Weights of a small mixture-of-experts language model, trained from scratch on English Wikipedia.
Training: a variant of SOAP for the experts, 7396 steps.
Below are experts of layer 2 (counted from 0) of a mixture-of-experts language model. Rows are named router (the router's row for the expert) and show model dimensions 256-319. Each number is 128 + 24 x the weight over its row's rms, rounded and kept within 0 to 255.
After each expert's rows: a language model's description of what the expert responds to. This comes from a sample of Wikipedia text that the model never trained on.

# expert 60
router [140 143 112  68 152 143 139 114 104 155 154 138 132 154 163 109 151 137 134  95 125 123 113 139 157 125 113 131 123  65 124  73  94 149 134 139 164 121 145 124 143 145 127 155 155 172 151 113  93 164 148  81 136  96 122 162 135 141 101 111 131 125 102 103]
Final or inner pieces of proper names, such as ton, berg, York, Angeles, and the d in Gnädinger.

# expert 42
router [124 118 134 113 107 112 128 147 144 139 123 184 161 116 117 121 139 140 170 136 147 123 137 126 130 106 144 128 132 103 128 116 128 136 107 154 149 136 155 118 128 160 126 120 140 120 116 122 109  94  99 130 124 119  69 113 153 127 143 146 147 171 132 130]
Colons after language names like French: or Spanish:, commas after place names, opening parentheses, and table bars.

# expert 27
router [133 111 118 137 150 141 169 108 144 137 120 104 134 138 128  76 126 133 101 142 126 121  85 161 124 147 113 138 138 124 159 172 118 150  88 126 120 127 102 109 137 132 160 132  71 145 120 146  99  96  97  92 141 134  78 135 140 113 148 121 147 106  65  99]
Common nouns and name completions after the or his, such as town, police, banks, born, plus colons after table labels.

# expert 57
router [144 209 151  83 136 129  87 137 110 133  91 140 126 128 158 119  94 123 135  80 109  96 106 116 113  77 155 121  91  88 164 138  98 121 151 166  40 144 116 116 116 144 125 119  98 147 168 147 124 117 139 188 121 123  97 155 163 118 167 139 154 145 104 143]
Articles the and a, spaces before numbers, and opening brackets before converted units such as acres or stone.

# expert 38
router [ 99 133 182 126 159 111 112 159 150 141 138 141 117 103  99 138 108 149 176 160  99 128 135  96 124 150 132 173 101  91 135 113 139 152 136 163 143 127 144 126 104 111 131 164 115 123 132 145 144 109 101 148 150 122 110 124 131 152 137 156 179 129  97 124]
Colons after infobox field labels (Stages:, Connections:), "avg." periods, and short word-start fragments such as St, B, Ne, pa.

# expert 6
router [143 123 125 163 126 113 119 162 128 135 152 135 161 135 113 114 114 161 104 133 131  93 150  68 162  95 118 124 148 146 168 127 114 133 153 124 123 147 144 139 109 150 143 159 115 115 145 164 120 111 157 183 103 116 109 137 120 100 136 160  98 179 115 109]
Subject pronouns starting a clause after a comma or period, such as he, they, it, this, often before was or is.

# expert 22
router [114 133 132  98 128  97  86 175 177 148 127 148 126 154  85 100 163 141  97  88  99 123 133 107  94 118 134 157 133 105 146 128 160 166 114 152 185 110 148 103 118  69 121 151 171 149 129 109 116 127  68 114 135 164 139 157 136 131 153 138  92 120 154 132]
Table cell pipes and markdown separator rows, commas, periods, semicolons, plus spatial prepositions like between, through, across.

# expert 0
router [115 126 153 100 149  68 142 152 145 152 128 161 136 147  97 145 107 147  63 158 138 139 116  95  86 103 108  89 159 144 135 122 123 158 128  80 165 152 109 131  76 169 118 142 135 125 134 109  99 114 118 120 128 128  91 121 125 117 156 123 101 126 112 117]
Adjective and adverb suffixes like al, ally, plus list words such as as, including, and, commas, and table digits.

# expert 15
router [139 144 130 117 161 123 120 163 152 122 143 123 142 115 116 114 128 115 131 139 113  89 148 122 131 144 130 144 123 115 166 132 112 151 122 139 157 150 137 133 104 145  96 154 153 111 169 121 107 122  85 159 122 139 136 160 126 160 141 165 111 129 126 104]
Pipe separators in wiki tables, plus word pieces inside quoted words and coordinate decimals, such as res, der, 50.

# expert 24
router [114 150 141  72 111 100 106 157 141 151 147  87 124 152 154 119 125 163  99 151  80 134 155 138 179 161 153 122  98 141 128 133 118 157 140 108 130 139 109 126  92 128 177 138 154 117 118 158 125 115 140 131 103 128 159 136 126 135 147  89 144 133 143 147]
Place names and prepositions in running text or tables, such as Australia, County, California, along, like, in, on.

# expert 56
router [122 121 143 130 136 170 132 141 156 173 132 128 140 105  77 115  93 140 125 113 114 152 142 130 103 111 137 122  84 124 178 180 126 150 117 121 112 128  84 111  84 106  71 138 131 106 188 143 137 112 100 142 169 119  95 146 138 134 154 100 139 117 147  86]
Commas after clauses or names, table separator rows, and "was" right after a bio's parenthesized birth–death dates.

# expert 62
router [116 138 109 173 134 109 102 136 148 129 130 135 107 160 137 139 125 103 161 121 120 129 173 145 183 123 105 123 140 136 127  79  88 116 132 125 129 129 119 110 122 125 117 110 124  82 132 162  91 124 101 137 132 121  95 123 136 127 153 152 150  85 119 108]
Nouns and prepositions in fixed phrases, especially place in "took place", plus home, medal, held, located, and blank table cells.

# expert 51
router [118 145 168 173 165 138 113 145 120 124 102 102 125 111 156 101  79 161 135 132 110 141 148 126 131 140 133 161 114 110 139 124  97 156 133 130 122 131  89 172 103 132 103  94 157 112 123 142 169 123 142 108 103 151 129 114 160 126 126 132 107 130 137 129]
First words of new lines or paragraphs, such as In, The, See, Other, and heading markers like == and ===.

# expert 8
router [128 136 158 129 153 110  85 144 146 141 151 114 101 111 109 112 125 112 127 137 147  88 107 153 146 110 131 119 148 142 137 164 101 153 116  97 104 151 156 135  87 153 127 137 111 133 138 124 113 118 102 144 150 140 121 181 133 109  98 151 127 116 135 114]
Closing parentheses after birth–death dates, list-item dashes and heading markers, plus words like order in "in order to", He, King.

# expert 18
router [126 128 157 140 162 118  89 110 139 144 111 145 143 116 140 102 145 159 125 134 104 147 125 118 113  89 165 166 110 112 155 103 133 129  98 106 140 137 166 107 127 123 154 119 106 148 128 175 124 125 140 116  93  94 117 145 155 105 162 134 148 118 118 115]
Sentence- or section-opening words after headings, line breaks or table bars, mostly The, also In, However, and == markup.

# expert 46
router [130 141 136 115 152 111 138 142 136  82 169 172 133 109 130 132 115 110 103  95 136 140 126 164 111 109 108 114 156 106 150 119 100 128 128 209 109 147 149 105  93 138 129 153 119 104 179 102 114 110 136 101  70 135 111 111 129 120 119 106 118 123 106  97]
Conjunctions starting subordinate or joined clauses after commas, such as although, while, where, because, but, and, which.

# expert 30
router [ 98 163 123 123 116 106 107 124 184 146  96 154 126 115 154 101 126 138 131 118 106 124 134 160 149 129 136 142 116 108 133 137  84 141 139 100  90 137 135  63 139 167 124 109 179 145 131 133 156 127 133 161 106 119 144  99 138 110 110 126 127 120 115  96]
Section heading words after ==, such as Career, Production, History, plus infobox field labels like Listed and See.

# expert 16
router [138 117 142 144  92 114 142 119 125 152  96 134 123 119 156  86  86 112 175 172 114 119 134 132 206 115 123 111 126 115 146 133  72 131  98 125  99 150 153  96 141 143 151  73 170 176 110  93 139 127 122 162 153 126 138 148 155 141 146 148 116 109 131 114]
Single capitals and short word-start fragments in names and coordinates, such as Al-, Kh, un-, B, D, often after the or a quote.